{"hidden_size": 160, "n_experts": 48, "d_shared_expert": 0, "lr_router": 0.00102, "norm": "rmsnorm", "norm_eps": 1e-06, "dataset": "wikipedia_en"}
Below are experts of layer 8 (counted from 0) of a mixture-of-experts language model. Rows are named router (the router's row for the expert), up (a neuron's input weights, with its number) and show model dimensions 0-159. Each number is 500 + 25 x the weight over its row's rms, rounded and kept within 0 to 999. Numbers have three digits each.
After each expert's rows: "mostly gets" lists some tokens that are sent to it at least half of the time. This comes from a sample of Wikipedia text that the model never trained on.

# expert 0
router:525490534505539463484525480483484524465501532506482481477517499537484532481472482514499517559538503511508511530546450513477507463519463518507466489482528506493484524457480517536484556480542496465456530509516489486522489565485478510480516449523511531503483497516541495439515473464512473494477468504480505480538488488548525448513487539520519485482512482445495487491494505491498522471502505502476525489529518509520485512480497514503471517501533502501519513520473525451490467461508529
up2:486502513454494495478489484512477481516469468474513491499506462458499466488500497494471472497487475508518496496509505481452469552489540499453489502459532478497520514516499467495528479517517463507514493500501489480516502546485485498467503466491514527520515488443461461541489501508501548480511506507460466470500521474533500514534492517544481521506491462441486481522536517494482500460502510490486523510534473520485508459530496481532484435502504508494492470530506513522449537518501591
up3:501520511488499494500425480503508502499483499488504507492509503558516476493525548472511451540494502519482469497505481473506487468472567515473496518467527476460508497526496513505535499471493489508459423513470495505489451521478508488501516498475464509515514487550501511525486477506486486509481545497541546523497494488535525545514483496539517531538504559477478503500506472545519487504476498508533475537485511444498506501517487519502481465495503513452469464522503499513488484479438507
up4:489503488462475526466481479518498489480478497480460496478528474459510539498494534515491486456482501508540497485512523536484485498489527549442491484475512460481508512536470523534520493528471468497470506475480483498557476572490543463516506467501516551475510487531488476517477514464518488496538508491467493503489518544474502511491492495482495481505527514485520520512524523516526479526503465491464535493485468460538546519506548458538476498551478522502474517529485532506478501515516521
up5:486445495486519507484459478521498523505476535465509494543516468503521492526533491527537506523487496517473473477541475503451504516464525467528537479502502502508468486535545482527492486482475470487491511489454520521528520497516493475543520454527519504495553522559505506556560493452483454502501504493498478484512489535480551529543505500475483520487470492492526491503543513536492478536539500491497469495486504439523515469497469494479519476481511499513474507493531484488503506518484469
up6:527573548522485512471480472490494504530470464468522516470479523501511510475457503511480511506467509492468504496454515512531476510478518525510503535529481485522483507446480468468477512525509501492498516474464503525524528495466487475511511511495469488492483472486520475550482494479482491496489522511541555509517514460476481520430520494549521482515484527477481467490479503473504502557540483525506484493469527499530481527525492487442504513502491507488496502480474454564528503492506540
up7:507531483466439514478538523478473508525491459530503475489482421501500495566484461506526472473488498475542500499495460485473488483472512490503456459496550509503542492505487507476523519486497493500470516499545485489558514505467502514452519473521486551496485493515459495502506487475517497491487498496498534533498498514512517479465508489503478474456528485503470531510466526472497467491484500513472503503512509489523492522507517475514498461501510508501551519563482511441447473509487469
up8:476523527534491482521520556482527481485533493509526507550504510437495500524449504502513524477516472539467539486499497475481523496523446510505534506486477482453490497509498463502493461490513531486469475475511519495502516491565501480509493502477495493504510446520500505485513549514442498506489502536453517512477516541521496520531521462492516481436516455491515515463554502484524482511497513510486502485541500484526531506520564509492518527473479483492499524477502462485502537494484472
up9:577547501466506506507483464504550504495495470509493507487491474525514539506507494496522458526495527496494467471476492490490537505474474517472535525506480471444510475451461529504493522516474519501487505466440530538479484502517517445457486486483491510491536513522511535460513503493518504513503553492535523513438491504555490470488499504473473530498534494492466490492509473489497501548511492501520496519464502535494483495511498546562500505474461487491503540528502467489487502497484521
up10:523479524477478472514505493509482475543503487510543511482517486520476553494497486516516532497501489451523504526486498465545466494440519465484499500484531497450471523490528507477484516533506511481511467511504525477482524548485472494440472537512453502537508490504522486470567503521495488516478516482523514519514525525506516526452464523517498525515508513509512522470509488464518524501489501560495466537512537510520476508498496532454541531489479477503489511555474544533481501496531527
mostly gets: " ==", "==", " con", " dis", " ===", " sub"

# expert 35
router:507482500491522479497486487478519521528471511539559504517480525460465487448490467504487488476561483464470516524515502520514535502497492500505514500471478482502492525481499487526490531485535514465539443492457481482508471486474549492511503460506481498463507464509526525500516515502451463510499494472541467495473509498485506487541520504490495447495525484503488495452509528480481537509496496557469522504446524537472538530489493463481502477482468491495491522464504453545496452523512506
up2:531526469495551513495489543540518489485501511548486491499464527482528493515522476483487474506489502485475471474516506518516534524490501497464473454522540505509452486464500519455562508449474507479470484511484496513518514492531449526522512469512489482535491471509478500531518544463504512523514521527492499519504522546499508509493522489463488484489527519534526517500463458513493466517539482478439527512472489499506530496493465437516502553539487485470510524483487497478465499498516458
up3:494463499475532535546547516497509483484521521548532537511548478513511497542469490471493551487502484516486458515514518514510501570500537513535522513537508522511502504496513512473508512479495480500505512476501459523538489503522457535545490480458510521472477513456495525512509538463495580455492499518481501508499488507481499504482521502476541526507484520520497498505496458547497512479471524509496504515453524503500468462514486487473497473517456524494531494492511527510537491519441473
up4:509521467473491499495473485545455489530436495458495474525506468512526514447549534464482449458506477521484474435493494522494464490550551477524499513492482525495497494504527493491509504482473511503497508470500551526521473499481517471496470463514491482497494468453453480519482489519516479503481503517461503501472487466523475496428511503501507508498493507451489555486525511477491513487513502482519476503504493462530485503521499450518495495466515495502507525529492487487451498488553511
up5:515521485533470508515504481501521490500534505513484514509451506484495495491480446495499523520497505513497490494481537479492477489495516534534485560492535532508529490459486469495538515491475445529481507462517509482502477490479456497485460476481532499522514497481504483510491505469515486511538495533510478493519463522503519457483520598506478502502508502544537490525505504536518487511507491471532476494449523511483540471480505470485541554500467462476442541497503485478468496467471535
up6:533466484494447522484491470458467468489523474524480522480530525453514466506505496505527468501495496526485511506479503483522478462470517471493503497555524509455519483485515455521522545491493470502501519523494498497497511553536469515527528433526524508541543508469478496511484534513470499511497523499526515550477491495486485447477500494495500521462533502491540529563518493485514479513522479499507499483519546492528492483493491461493574529530470459485492505482497492515490477510523508
up7:525502461496529509478488483563508507537470529499545510518458506503520505532525525500462535542484512501447456500536462507460488509521490491465528506492517513475506504478547508527492489464505504477500462482493532542543473499465506477476487506488490515496494527541482483451539493473511488536465529515513488505475511451478530519490474501515473480484541482505477533511503480514511491502452500484462546502477480454504459501527477476503494543449483506482499501503490520542479494556517491
up8:530482488497556522496538512513473479522443492509545507516488505524501508457486509495504547494487492493436508523524471520445466487503503504494509444514522520441476501493473489511503514514514481489513503519504562496475482510490507509462478483510497462535480506436490458505560488515487512510504511457514481533515521497546507474491487458502512534529543480480501522505472497497473520515496507483467533517500512478502526514532486481453524434478524506455477496502498507525466502493456518
up9:504482510513485494523510503471500486450433471488488490520487516500512541486509466493476477507497470470437472506478505499483512504493452494512464521513549507526479521490531487519534535482440516519504478485490539523492553515518499532529488506513524480520530483489492517483511526462511488541451515553491506492475491506467475554498498504496527489489503459486468513522442474473510502485553501529505571503509476495494480506529500499488478492475458487512507522526535495446544503523526495
up10:536508536541544508509458467535477466510543544498542518505456509506480533527514512501473494493491489469526504490496524481469506519507477498508490484492531502438496494503460455488469506487487502512465509513487543502558509486486462536493503467499480511526510502507407465513546510462505514514485490511462500505492480493474499469501529495527509470527522452521543514525520508509507493510467497507533504523488522500510520504457484509499543538452478489531473557513465506503491512515514527
mostly gets: "|", "\n", "===", "==", "Area"

# expert 23
router:526520474482481533519475513480477503528453497483506466517505483517513526512448470517490484558505482518524464490520475486510497460468486516530544482529484544499528490496472475480522488481525540533516495518527522511479516515476547521429528463525462504472472472492515545465479529470504504464510484522514519470512518499494556509500454506497477503495468498529465499447503502498505474485504478508542533471478491531528495490468500488522517506489439500454508478504540521502487508487534470
up0:531480458456467498513492505511464483540494451474484490527467519450481588498497449520510515526481474515490505504519475485513526458455500483481477479536515500512469492520504503471519458503477506517507517497475531519498494465497466501492506507484470440446536495510499468494492511506541458521465491486507515491499491486506498467531486554500525500502489474504487584453511511526532520511519475527482510492531492452478499507488499479527530499504486483470508506530482516488502509544478476
up1:497525530501479479467493480469529477501462456505466514508482503477502484537498510497557471495527493518447459498531472469512507487466497439490492498528520525414506500493474475504456519508491531479470485474497494532508519477530463476455513511484497518473511513503529481480491522527494493480506472462479517493498522507565509521500471457556538509536516536472493503498471494501463475498504501473528551491485511523541525513533546496512481458502457484521484476514504479476493490486493497
up2:505474488536529496497471527495547512454504524522489536455550510544499537471502508500514510456456513508535492482543555471494531477498518465489478509503510475503525472504501473517524490455475450483442492504482490507538511519527493458526461523511474532457528483505516501515534515486516514484502521511511506523532510507520475474495479485495488476510482531507449530489476506483501499490473459494487528507474516450530522449525483540521501512514474440505497493536500471481474469472528508
up3:491483515541543492494449485471503479489510565573481542493499576475491522504488451505475517511510530532513498515488534514501529536512514517501472509528501508441484471501545517509495506485541477495501496528525498478499539487502498497481459503467527524519507482556495510527539513489494495516484521506502491507543502472491516514475476514494469478454500482493494485534504447464528500510487514482441471501488529490464495528554501490494539501477451511473474487478526487502532478504514507
up4:530511499474436503459548512497497447496522527481509496514488476520482474483524512520504560497467456450486451513483490516493477513504469514517510522509512479521490468519456547508524470521468508497450443474474536466514518501480513523455514501503510497504500517520498476468508503494516471549465431555479493535499499488479527514490517489512504468508546495505532501492535521529518483544492501514510469505494501536467515490480520504556499473515481467521471477511497519489490540499511480
up5:523496514507507523482516542445516531521458468502507520526490420502540504484493521523515552485512481465522520554553514505517523468473475510502520495485503463504481480507470527459524488515537477474468501531507504513475496472482506510499453496512533472481496464485483488487481526501499511478550502461509534509485519488477511499467493517561469498469494527501516509473531484516521524519483473469500468482490504486482485494521548461549512498480530480466501520527457507463528489544465515
up6:527460480515543497518498512530511510483501537480491527497500468460478497495484504510503522496478549536563476506491492481487514525527533531525508477487514483447464497516506507502523488527478461530525521499515482536539523526496477507486490511501517499488499501465493485498476497501462474485498501467474532472521520526556496515534470523514481446502511454491566514473458505476459528502456520498518517492515484564522532471532539503535539516494506508460522530551479504500451505524494502
up7:491457490534479494492473506485525468510446523466485463500477514428493543495532500456500523501535500505499513474512492536518504498469540534481484521514506479497487496491465502457478546492544495484510509483519544540545510538508518529500481485525513529467474492492520461490510532445550476495538485499503492504516491498506545511506507513531489488512478496512465541485512465514461473517491474479509489534522487514524523508500481469534521479497491472544462519523515444499507471493496569
up8:492491497459462513438511468500497511496503523485539509510490521451489504529520512497493467498521506511502482509404513482474512507480506472519505478490509513434512464554499505517527470459489494483510514505457513493494531526491472498479503513529512525484458542520479479505576482493477486499433507484462461507514494481491524515448465498523523494501516507490528546555498501464521502525498504528513505495503514527507513516522493516545530450503475506518497480506525473529462475512507500
mostly gets: " it", " she", " States", " It", " him", " they"

# expert 17
router:491467509562503511477529502507548504473506516514523555490498517513476500540500500503492520461518468533543499486499537500514529477494447505519463536503496513468466452451508486524462436492544498500465491496527435519488518489515507501450475514488527497462503503498519528529502555486474497509467502522497470477496491456486515481493528484462501481538497482505494475520498481532509505433483500495505490513518483505498479465476496474485535476492480510516563488530490510507507541484542510
up0:499530556517492498482485512483430488496504493468504508468510495501493544524509484482526528526534527458546500479471502491501516512521519512524520523504521506510528477505498531497527498534470482518535480444479467486481531537518527503505524510502523502546449525521468508476452497462494497525529516537525450521512452517531452493491479516491510491483488549508480514479569506480481508517502483502461481533476543501510506480519454487494501500515445469518476501497503497514485451540527490
up1:544511540490473464515512507421521443533505517505487524501532474512505506498456538488498514529504519521504520473478482508482533496498491505508480482511530500490505468534488469510487490473496495472446466460474533553472493491490517486477520477504513522494485485535486471507464483503522469555501540501456471481499487502514521521487514535452436516522534508529509533487505488546474485525500479483551521504499504499558483518513498490553504492492487522478472530487470495494530515496476552
up2:508520475528506480469554504484500475515492500530515484491502468469475496521505542502534551485548520529491545528532504488494510521447512475431502491474490509518495484510490493472472515514511460516478490499498490518522544469534498480501444479491482476520476540468469496487502476461510511506474542489437511467480519502494512492535455497509459530474519511497526488495482496470557541523469472494470545482519514518521504489504513493546493497555476522491512511502503491474436484499493523
up3:523534533497510446484469470523466465538503492476498495493478502529508515524522484514481511511499528472539503454541512496507496476489504508517500489489511499482505451514503523509455511494530494500518497481461521477562553474488527525474473482498529526479548510507505460465499532488522527519487490514469488483482527506526499526519503509491477432515523466486485513477425550504500505493510544536477542509507506456497495530498459485467535501508433515527513509544487505505487493489484538
up4:558509458514469500512497572532486466531512509524506522481468516515512519494512456500517560467513511541519554531521482499498539496459526519494525489556520503496521482532558472496459492520510495494463473548480478553499514530529496502482518507516524518492523482528485507491523496464464524519500506463511537514475506514530512486504482496528457480481492510480491482517480502497539526522557490538494506506509531501475515494463480496467493494519466469544485471503472507488514504531459504
up5:502519501515488489477517468431475485518498487532529507498499438454494499475486477478500509499441472522506534506512526488505516508500484470485496480517493487504491510509485555535476536494499536459483520527508495503533503504470543492493484514459509462503450511489481475455521482528484478518536467479477518456482539536496515537488535526484480501491458505438442504515499537496552456502469526536444514471527498524508515481513507486521533516475489492499490501486471505457503503531506485
up6:511499511529491495542486522524500498512515500497516519509484509474492518461525447510512515495490492481504454470473515465512521498528484511508484511509487489496482503488474482426529488538518513503424500494533501547542544540484526490500519494467467489503516491502491491499519519505571503491500530538491472443537499503506473462497519550496496532469485461505457509514490545499505501500471556466487458560516486473485508472486502499519487491462459486488475518533463464509520502492459490
up7:524531483483536499471521506463507504509512499513478522467527506477523500488520466493490529547505438474471500465517485517526534562477490530484547513458532444491481494469560516473519495508491475482519495514464490474529511482456477480528521526475512501487488483500482485495545481496503502473501538509495488494520480474524492527556452503525525488513507490483491545543490479491539500493466529506455448519465522499491504490524505506505481525479474470526509532551507502517503477462462531
up8:514515541497490457511477440487505519504469487457478554515513491505501517465476509475526504510498498503480474523485500518559500485484461511457473527484518506472458541444483550504542492491461490469514485449497531510526468509521538505502467510507478555509500550509490499459508516476498512520486502510532484503448454565536461484491506495505443476467544501508490515477462482493523471498498495485490488517525493537521502490511518498512537484483473526492469499522484504501471476480497518
mostly gets: " O", " pro", " red", " Na", " fan", "Con"

# expert 30
router:475494501476456498490477502481470487528481524469485500510540512504526525494479495508500522524490544509464484507495468505515508469498513477543478491545497548470525517516491484496513502512515506518547499478495492522482475537476556535510536465448477532540487487544511475468486492453474459503486508556521466478487481526498519503500514511504439499483482506523456493494543499502529482535509498521530503527469440483501479529541446484490545492474497508532503516467481518534454527526500489
up2:515440540459502485480470516520516491442522521515497522505515499485470554512529516513506475459499487491567507495479493513543516521504533499506485478486519460518492474503478493520465467503481483467446489498417499456490531497523487487511462510504521507477498542512488439516516502484514462488454493523488524518478492495539491494542451541499520517477539470519479504495503519479477479516521517486461498493514531494487512501527483479501542496491533466486494488516497483507453526473517537
up3:513497530430470504548479542488577495493474508523446523502491499515491509502507495506510470526507491483487474451522539467529504551457474459495484486502487518456528494514478480501514517496511513486500513468480524480509510485484526459476459504476525511502504510541482476498522481551483496514495473494504525498494506508520522546515476472512479505557528444526509501528473494502521543513529551456493509486466501506530474487516509485483510517513511510460495494495507477455521457522491557
up4:521529454507491476478495515469486485510500470502498496519534499516493492441521470472514527489441546496490499511483494543552543510470502529472527551506567478460514437487516495471501494501544509496485487514472493533521480536507511495494511531478494496458515515539506525507479498479469564508487485499477488491482473487526479463503501506480474486454496536505464532513541536525485484505508512504485482555507506519479528462534489532484510497539500492530493490498473505510434518506489527
up5:521491437521492495459524498491523513511482498526509505488496518464482458449533510504501536525492481500547538518485495501484470470487478513468492524468546501461490512488509487488489437521542502503516500474450510522505495489507441508502499540451509499530500550505512478462469483496464525484534462446478473475511487522503501468520442501495472467472492540519494518485524526481490525467471536510512531528508507479528528480520478482445508497508496491496505455519503502528483532496475540
up6:493459481515499472505533503496532544496481452458514523445477477490493520492516461519450465512496509495537460488488555508463472500482503491483513490497515495507493515465450482518461485488542470463488514494498509507501492455488527457505496490541527500528489511497465521545480474556540500450484513520484502493507443509465461459503477483478487528477529504504483480516484508500492492456462489467502520504492481525541473528476530516532495465530452495530532500540519510503524493517514493
up7:504551511511499466494504485485488511557492434514491517488517475528535494499497522440519487482493511490491497505473521475535547569507511540491526543532547490540480477486497459477498506506530522444466499504510492452531486494500481482503505497470505504503531506514523496512528501487485517494487480511505510501495504495505535473509506512477500512461515509473482574527486513514545492496518460477479509561483505480501491507506483534471503549550538503483482531500502449440463493488493492
up8:520501517509451502504473513509493470495475513479534531479493501516518517512493506491498529563476475469495469492493468481458474499507521454472463528516507516540493514471517531530486463538506484501528439509500521498508513557526486492513525487488498499509476491528486482541534545510503502480461529555497467459520522528488545494525449522532520502462494446480500504475524469499568489511456506525484508493527499470466475512470494492563517494501485492491462480493530486518497496490532512
up9:515536493465495497487493515523509510527465502489461505496515471525549496456524465482481464528493526497464459471465453455468507505514484492468491503512494513493546498452506501476505509528481520465495508474486468491497513537465515468525488519495506480507510518523507494503538529492512467505486476497425500452528503578507492500531492530445495486481489437492465498487496459496518482523507476509514508491480472519466513492527532508524554483523465471519508527508463466511548499507516491
up10:500475473486488503499486517523484513488480507532524537517504484497496488498515493452464457461499479494496515504492450488503479452435549462537507534506503497492520520505491498539497478506472483474474497456501519536506522531520462492491520470489488483514498491476519480506498444504494494509483510499461483433480468519529470519543482526533498497431503528468472545538509519455525527521505461502489489514467502484509522499519485519466490489506513523459438555506506498530485505468539517
mostly gets: " years", " km", " population", " ft", " time", " city"

# expert 44
router:488533504501519471455508466504559488547494503532492506502505542517499489495487489515522517544486487505476452536465521491515544481491479551452514501537452519494532503526492491482518476510471500476520530493494504501515501501479504487500552492502462485500474503473495491520500527470521549553491497520500453495532507461502485473466520525465513501456496432509480474476513509515487537494515485505477456497490463494487478524483475545478536472523459476445516502489504502562519501489477516
up0:532473487543471494477467516515492483473478480495516498444474505502520459438539502478487497507498475550493496529482481494515456467462562502515457503502492515475506476486481534479524509542462504504488460464541532478465513561492516502455500506508470508512502494528504529502496523485495505521501513516508541479484485519501509447498496530480482512488495504451529488547471487521476493518508498504479491535482501487513513493470501505485497453485471544514427516502536542508519449504491529
up1:493472485480511519474513481499459468438480498473457494497481491497534512460488515460519537458532512482491492476540488456482490464495540491491486459480500520470516476457488439505465479423494522534498509498524496491494479510524494487530473515464548509538512496475472463525527475520524482487539492521510475501494522517508516462491530457466508490478500477515449532497499474451495491518494499477508488466496499460520484505491514472500514436488509507490498494492433485521481505484474492
up2:523532492464489502505504502520511453543487494502515487473525514496557504505525511509494482486526531494522489496503503479524523527433544450540524558499501495521497479504517483493493507500522530454514483528483480503510503502475476510479526494514479465458511476451513512512531480496515525518527455530508536482489483536496543499498507540498456495488524524507459545506521493522509469525534477521431521541442490530519492479449480478504494535525517508502474528488502500484442501515491537
up3:482506521543473493511507487477492481502478518507480497504466489482483486498502487441476488499510551468463505466500497529497553493417449517510468466430492505485480464516464482475508498496514465513497503506514481528500486521488460509474495502516523480508503461492520497503486494495518462515512481563505532512484499560484507490548512488518467528471501489499474497496532489491491491483516459486476508511516478539477497471500526518545530520520444486536508523505535436472481470468476473
up4:507498510511507511535487479471450507500487495504516501459467486540503540506535521491506521531499502471513527480511502478491518477495567493475465521475499534471524485471471530476526489525544503534447492489519515475512499524461502476532490529498450501517487443507544479531470514522540493487531497551491502506518515518520474492494506500526503500512517497457513489469493498480467491523505448548479556470517479486556505482487510489494505539523487519511501525517439465538541506454485488
up5:499437511458496506511480535491482463509489434480505462471484539510538473497473522475468471451501482493532485525498486472495527472474547510515522496492537479557476498515516557484502530495502486463504424533503489500480493526512496501495480526481487504492569491506492456523535480463484474487479473524531472476549472531493498530512463476536488499494516518507504452499484466519509489494502478474492520521552519527507516508496525494515492465507523506503483493489465484527498541501505500
up6:527532492448469550510461470521496453512475488499516478499508470501540472520522484509518486524531502442487498529520492479490526495526445481516453496495515492500494506512508495505527545519497494559468440506524505519490476512500521474477497489509492475473539478477522484534497537541532484473496515493483540462492476529475484501559488486539487529492537471488508532501522484496540508509470471519518529530529479474483498465531477491529489518508497504546519494523500487493488419484511495
up7:458516507495464493488463462506498497476450506542539535442456481523533469493538512509540527525498509529479500531485476494526487479495528478508476495484545462501455529494503468535517511472450493515500510484526476495490504544519518482497476517505439505522517465457545502525495468448475502527509555521505469461506510458478504482534447488496490510509508496506489508485507481502499461479492481521488485515508548480519503527512532478479522494485493470511458491546468463489514483491494480
up8:505513511511468479499436481522491471520520506528496510429511491499501440476507513509490490487475482507479454463524485517510530497471502489557495474497506456488494501468488458497493490535474505466511482480569511494522495488457494517524513470512493496466495466492491504501490488475498489465507530529476490497462508480483507508515484515478499516496473512450451550546524508503480482551487510497504476474505503519496474507518472515519481527478501517509524589492504447511498427472526498
mostly gets: " part", "Gls", " UTC", " Chart", " —", " GF"

# expert 1
router:536534507506515460483526537545504492512469522482463497501511469500496533516505484513485534514483472482501505499501513498467537516487474526489493461485525535533497499489517485488485475541476524525523518482483476511486480529519468506521497507472472490525444480513511518509483512473466543502519452441470527495491527519472442539526528460518543559531492499510560524476478538572533518492497498493515485524492496514487482465511483530497481541498483448499496452486499511521513518472503500
up0:549464480493492501513511496495492509503492441496516498460484523488543477481481465480533529473528486477526525507484500482497509500518488490514516552492523445472494503534459486498521488492524523473523466463418488499523494505517489519472487498487514484486529471465505502506478540464486513516479525494522519499480439495530502442488477529517486490500505574486486529535472530504514495510461450491489496502520513532516503490504482483462497452522529526525517525519494455486557483480469504
up1:523480528519494472504507495513480478506491516459503526523472500508522524503487497470511511525536508499495570489525464497473515446485505532568482472523539481475445502552509496510445494506536512520499503485481519540511521493495475515501475513469513509484498488454497464523496491463492455490502556474479513519505481483550521525479458513478501516505519477535499545493501537483497522536537501489507536493480498485543477506501536510486475501487488513531492497508456509486565468486477561
up2:485459475467509523518485515507538506516472486543508534474490447529518506493526504512470507486518512524508543461515532526507507516517553485510525535503502480496444516496487506496511478494487481497478533532489510524488520487478541491489508483510519489493510480541482499512490527457490506541538542523521532465530477479491530456523492550510493521472551525506461528529517487512574509519503493475444514492460515497514509460460463481503520479523509508481488528495488514511512461534440536
up3:528470503527471497530545470491485517556486465488483532484520456465525541491536533521497466515471472459514520506517485509487484535474515475527459530491498499504511507487477512486478496506473533497554471502490498469500526518526538478502459538537511549518486541479488510484508548458510499506490471513503510515520522499482484523437496498494534487511536530438481530524475476507521528525505475512472511500537520456519498508506510461478522489505507440533511475514449488481515486525495493
up4:504533481533498476488519522540487454553532481486509539530478537520523493463493487511502516498510477483518546513503500489480517479490487463482469518548520522524468520489528517456512480535524488502495500464504522517507532500501486519501507488474535435496496470500475444509512514535508498452457504542524532491521490525503464488522486537547499507481501471454470515476510505513510441547532481478541468506485498499459541498454514469531514499500469505467523473528468496524510513502479518
up5:518498514489529471502486509479505515481478508498533503508507498479490564522504508504507518481487453483475466514477504482498522483446491481479503466428535442488505518537500482496499544488547453485503519493481530505524505521510504494505467446493476514496531509510475494557509480489473512497510553481431508526453488524499482494462479501516474460477550511525515481492480474451506478533491538504462512521519511474486503531529528435531495520446490498500493525495485503516480492516511506
up6:485496522431507473476513520513471494528473466520507526449495479494478488506507485515499481488547509494525505518535435493496459505519492489503498506461538491502488501453503525509455510539492516512502507479514524511533500531487516457484456503496536549423484483515464468514505486486501514494491499542490509523506518501471488522499511500491478489478525485476457502533486526490499526511431501493470515469502510431493480517532475504542547485494480455495467510534499499508490493517432508
up7:531475519556467498500512441492472480459501480477488549487512488502494511509493525479498503486509540537513506522520503486527512505467530524484451468493477532511550498542501543518488499507513481489496487422513506547513511517489522529520527535466508531534499505507476517532484493479484466487472483572459484518528509561479508528498500516514492519503543514508494499481453489487493465538485523501538552460492499470497516512507478485507497513515476485487475464519502525458535492530484528
up8:474501469478516520513512519470511489552550510565513485526511514493495459478500560519481543486515505500508529504513489501473495504513514491504510512535481476486518485511517471462486533526499481503489481497551485509506526476467502529491469469577539472490540471480507489495496481520512499533515473491511492511514522529513506512486537515491433515529519488498447465487514550490469483494602516514486478497497517510479509460505535490524517487469516506483498476525496489467516462516490533
mostly gets: " No", " II", " E", "No", "A", "fre"

# expert 18
router:507501487477501488500520510496501500491491533500495515493528536498493516500504513478467460462496499486477543555528502483553486479465515517505470499486470502546464487467518502505535503509512518484464507496488515520460472497496519509520519506527444537495523520506527496460476525483473525448524478556496478499434494483500527511473514512491444496487521543490458479487539501479515481513470511498529458521515497474507566473479495469499500457494443439487482500542525474517532496500471473
up0:549492507508488517463478506521496484483508502544500526474522440444518473523485507509481526498492502511503495461536439455486493482481515482502501547496485509494494491534502494501521471508501541498470529497478468473521492504492545489525491496509490515520494488509516514465521518453512488516577484512562474452549490494542496498541494519518524471469486524483486534530544541471487508467502532493512513483483535518492539486535542507498490504495511501450496473479470480502489558497468489
up1:511531509473493486475489513530470444447500512500442506525452493570488512499549463494525512549506501499487466514491511555490487504519516491500466469494502517514481492465459482526511485493486436459476486491503503484505549443496518496497499474502504516512487508503484503491538516492491486530486505515471465490522507538518485532567515491494488517465515475510484480482488484467504509483510487507487520461522459518461543489472505507464491531504505468472528478500462552489463511481470536
up2:521474497479505474491467524522480553521486494575490464520512489481483511483508450483497473487499527496514499513458533516498521505495518446493519494437489515540488503482463501545538519561475467508503515497515496491500528515537516508466502530460476463471544495480475485478499502488515511487498509512491567459485484509526504443526456494526518461489512517529513524503509512513524518532514488473471497533510494537484545498502493539554505488540530473513455495510497481480490482516489490
up3:520511479526463495513487475488472492502543507516485498505531460493518506507481511452508509495504479553521514481511510503493535503521521542454483490514513436504540460559481497528508467491491551509492461477487509480503487502524537523468470544525478515555500485479509446502480516487480539518514528518499481526465480524517536532510469515496470539514462532515480503515497492518486537528457491488491524536530532507548505523514517471511488524550504554470471496484484525458507511495496522
up4:499500567472440481497498497442494510505468486479484457498517462483510483481468496494464512516491514503466527503521455497509512532469544535451473455541480463491488506482460486511508525484458488531499461515469482467508466519499526498480491531495507524466515491513501483494515504503517487494520520490487468533460518508511520547501464498497512545478512467523495529496513471525486522526473449539478516503511501515489508403483473479507517492501488505512458479510491487467515486523543498
up5:502505500515485485457511472510491519482492477520531518536508516517534468535458505490492515520480527487480515503487483491504503545481504530485496510485539487498507543494513526485504483546513536455545493487540459492551523533459475502491465504493511526483494509504487524558472486459495543514490462482469516515474541502515479469454474505548547474463519508462520492425521524461541475513535502483516477505502496530468500451481494486497504502515489462538497513507503511456531518510475525
up6:510526502504491505453455520509515480516501532502486469518507504473522502487494437446492486522491427473492505503527473494496508532493499483486509527501510470518503463468483540474504440464529516506511500492457494486545485453537522546483494479441475491480496494483511439469512468486498515502524512479484511457506511479506482459497472544527521470480484483501483484541493537520467530515483483467476499509497492534500514467538453496486518489494498499497499536503475532452438499504510510
up7:513445503470543512472540520501502473503494509561526560487501493500516524518520502499502495486503526496517512499454449529526512466492467495510484527489497521495491485469514494515505521497478560478486491465481471570506531482518520517480492516501523546481460535534501483494501481469500530493508502504486565479522451528471481522523504506537536440472540501480472539495496516503513505462507474514472523473500536513501463489452511534507499488494482526467477518514475541514503519505478536
up8:520452460517532530512505503493519470478555502519489524503489485525488497498532491514493522479519491536497473487539510506483501575538455528521492548512499498500524514522486456473498488513464472485526490522489512522524554478524492514499502504530461500499521509464508502494532493495495514500454503539577530494519429549481487487493509523507468479516505468546484500474489517500544534499508518470496541519498490514506493507472491518506528440553466516517481480493501500501508531460522478
mostly gets: " began", " located", " been", " released", " went", " held"